Weights of a small mixture-of-experts language model, trained from scratch on English Wikipedia.
Size: 9 layers, width 512, vocabulary 4096, 66.4M parameters.
Experts: 8 experts in each of 9 layers, 1 pick a token, a sigmoid router.
Below are experts of layer 4 (counted from 0) of a mixture-of-experts language model. Rows are named router (the router's row for the expert), gate (a neuron's input weights, with its number), up (a neuron's input weights, with its number), down (a neuron's output weights, with its number) and show model dimensions 384-447. Each number is 200 + 40 x the weight over its row's rms, rounded and kept within 0 to 999.
Before each expert's rows: "gets" lists some tokens that make up at least twice as much of what it gets as of all text. This comes from a sample of Wikipedia text that the model never trained on. Tokens count by the router's weight.

# expert 6
gets: " the", " S", " in", " to", " a", "'s"
router,158,233,214,179,201,189,154,270,235,224,284,174,195,204,175,213,201,254,156,265,194,234,160,177,189,233,238,199,238,286,190,211,237,251,224,245,126,175,243,151,211,155,254,202,218,204,236,188,220,98,164,210,195,285,250,165,235,203,220,209,171,188,215,194
gate0,168,174,166,175,197,202,263,275,170,228,196,233,173,235,197,194,229,205,246,245,198,233,304,188,217,182,252,185,264,189,197,171,179,226,159,137,183,149,173,243,142,240,202,217,191,156,159,216,244,139,180,110,115,237,174,210,203,264,180,203,194,154,205,231
up0,156,203,224,105,219,189,213,187,262,180,132,178,169,144,266,206,213,255,183,220,260,154,193,175,265,207,240,230,236,237,253,193,250,238,249,195,185,184,237,231,216,221,144,219,196,189,226,259,207,188,168,173,234,201,159,188,187,244,165,275,181,164,219,158
down0,166,182,116,249,216,164,180,200,196,167,159,252,217,283,186,238,183,227,121,228,189,165,168,216,193,229,173,215,153,176,200,166,216,214,212,214,228,236,261,233,162,195,238,199,280,256,220,229,171,181,211,202,246,182,178,134,236,138,114,218,251,228,120,261
gate1,199,248,184,197,147,144,190,162,224,251,208,186,179,181,227,178,196,229,164,197,186,201,218,204,166,233,261,219,173,209,212,214,244,181,204,130,188,228,179,237,257,203,107,129,245,247,213,213,285,206,189,254,289,187,139,207,116,180,259,268,167,235,212,233
up1,227,229,199,206,241,192,267,241,187,205,195,153,183,231,252,197,234,228,243,241,136,253,183,221,185,201,204,178,233,210,209,219,252,213,163,244,231,124,182,181,129,165,137,224,168,200,160,218,220,253,235,174,223,241,227,176,154,244,233,210,236,220,174,237
down1,246,218,242,184,250,232,179,155,188,256,188,261,214,207,229,214,227,153,214,204,208,200,169,238,218,179,168,127,230,198,212,227,216,182,158,226,212,140,210,218,220,182,265,216,186,211,145,178,190,205,238,194,170,268,179,180,232,145,202,158,146,180,158,230

# expert 1
gets: " |", "|", " |\n", " B", " R", " —"
router,244,158,224,270,172,185,168,189,200,206,245,204,197,195,104,272,234,257,200,142,201,187,217,207,225,253,212,255,154,148,181,173,184,227,227,141,222,149,261,174,245,127,172,204,149,208,248,202,214,164,166,162,154,156,203,170,198,196,161,171,155,198,231,207
gate0,173,191,195,202,269,187,195,149,171,180,225,212,238,139,127,288,175,215,198,250,242,198,217,186,239,177,189,186,222,242,241,98,217,187,222,201,242,185,222,260,198,185,268,265,140,179,164,248,239,193,121,158,195,238,208,186,130,251,227,255,223,207,222,238
up0,145,177,163,229,213,216,146,206,209,296,155,221,177,140,192,198,208,184,148,192,207,246,201,261,158,218,136,291,210,205,235,77,254,184,151,217,175,222,195,116,211,221,194,165,188,223,205,165,174,142,217,242,232,229,266,165,196,237,142,231,182,190,212,215
down0,198,177,227,194,264,179,171,186,150,229,198,141,224,262,181,263,279,167,185,285,170,249,209,164,205,176,243,199,207,203,170,103,150,210,292,250,209,200,145,162,147,204,190,191,228,265,189,242,248,292,199,152,187,195,178,155,131,229,163,185,192,207,188,218
gate1,163,104,224,191,196,181,152,234,246,274,222,206,150,172,201,257,163,160,155,115,194,270,174,176,166,173,209,221,230,258,162,192,198,265,232,149,222,204,247,269,173,200,170,148,206,253,188,189,220,158,191,139,227,202,148,227,214,205,241,170,150,159,97,177
up1,170,210,201,221,137,180,154,238,269,200,186,109,187,168,152,178,178,160,150,179,221,139,196,173,243,167,191,272,283,216,210,178,128,223,154,194,197,203,190,211,172,211,215,174,201,168,228,211,219,174,228,208,126,222,219,210,278,267,158,179,148,167,154,114
down1,227,249,168,246,210,202,190,137,181,285,180,118,225,167,213,178,214,204,229,219,119,259,135,139,163,257,259,261,246,183,193,183,196,227,169,164,175,121,263,224,227,198,220,145,271,216,231,116,213,209,231,168,171,189,283,249,156,140,164,227,227,168,210,158

# expert 5
gets: ":", ".", "\"", "e", ")", "-"
router,167,191,197,246,219,246,171,214,186,178,222,221,219,152,251,197,115,304,160,201,134,215,179,162,176,270,249,252,234,174,202,270,214,228,210,148,201,198,280,222,167,243,138,191,213,183,225,300,221,187,168,165,170,226,199,220,147,277,191,151,170,193,191,232
gate0,184,233,145,191,188,186,241,194,166,290,163,217,166,208,187,283,179,224,188,193,185,213,185,235,159,181,226,245,168,235,184,186,191,210,216,274,235,117,146,172,257,140,130,180,212,217,241,181,208,194,208,173,150,209,188,224,276,196,284,216,117,188,190,164
up0,218,223,175,130,248,183,197,237,220,271,165,111,138,202,208,163,229,150,240,200,155,192,215,199,211,129,260,188,198,210,151,210,215,263,180,205,252,157,149,273,177,146,193,187,135,167,248,148,251,251,206,158,197,110,232,213,170,153,149,153,180,208,177,189
down0,136,157,223,135,224,258,182,157,204,221,167,251,246,140,190,212,145,231,205,211,242,212,183,218,233,230,211,157,264,236,215,148,155,177,265,214,263,203,213,198,156,193,220,217,175,190,178,167,159,184,182,160,154,126,152,186,172,232,229,303,183,169,205,207
gate1,264,164,131,190,155,148,164,144,275,149,261,224,223,245,138,265,165,262,249,239,262,151,261,248,205,233,182,151,163,231,241,133,286,263,223,219,209,161,201,188,203,123,261,255,194,163,248,195,300,232,212,251,266,219,235,202,214,182,253,234,134,284,210,213
up1,213,196,193,179,174,247,194,236,243,255,237,204,146,255,231,202,161,237,150,196,222,164,214,205,244,238,256,224,213,172,152,214,157,185,271,123,183,134,133,176,209,202,261,208,230,261,166,200,264,193,203,244,233,192,206,308,205,196,194,248,204,258,175,148
down1,214,164,156,202,184,147,242,225,232,217,233,155,162,131,182,190,170,197,257,203,220,261,229,251,260,192,238,76,178,152,184,229,222,237,184,148,220,210,223,224,198,196,204,162,195,217,236,134,227,252,162,191,126,308,215,192,174,161,180,282,197,188,144,185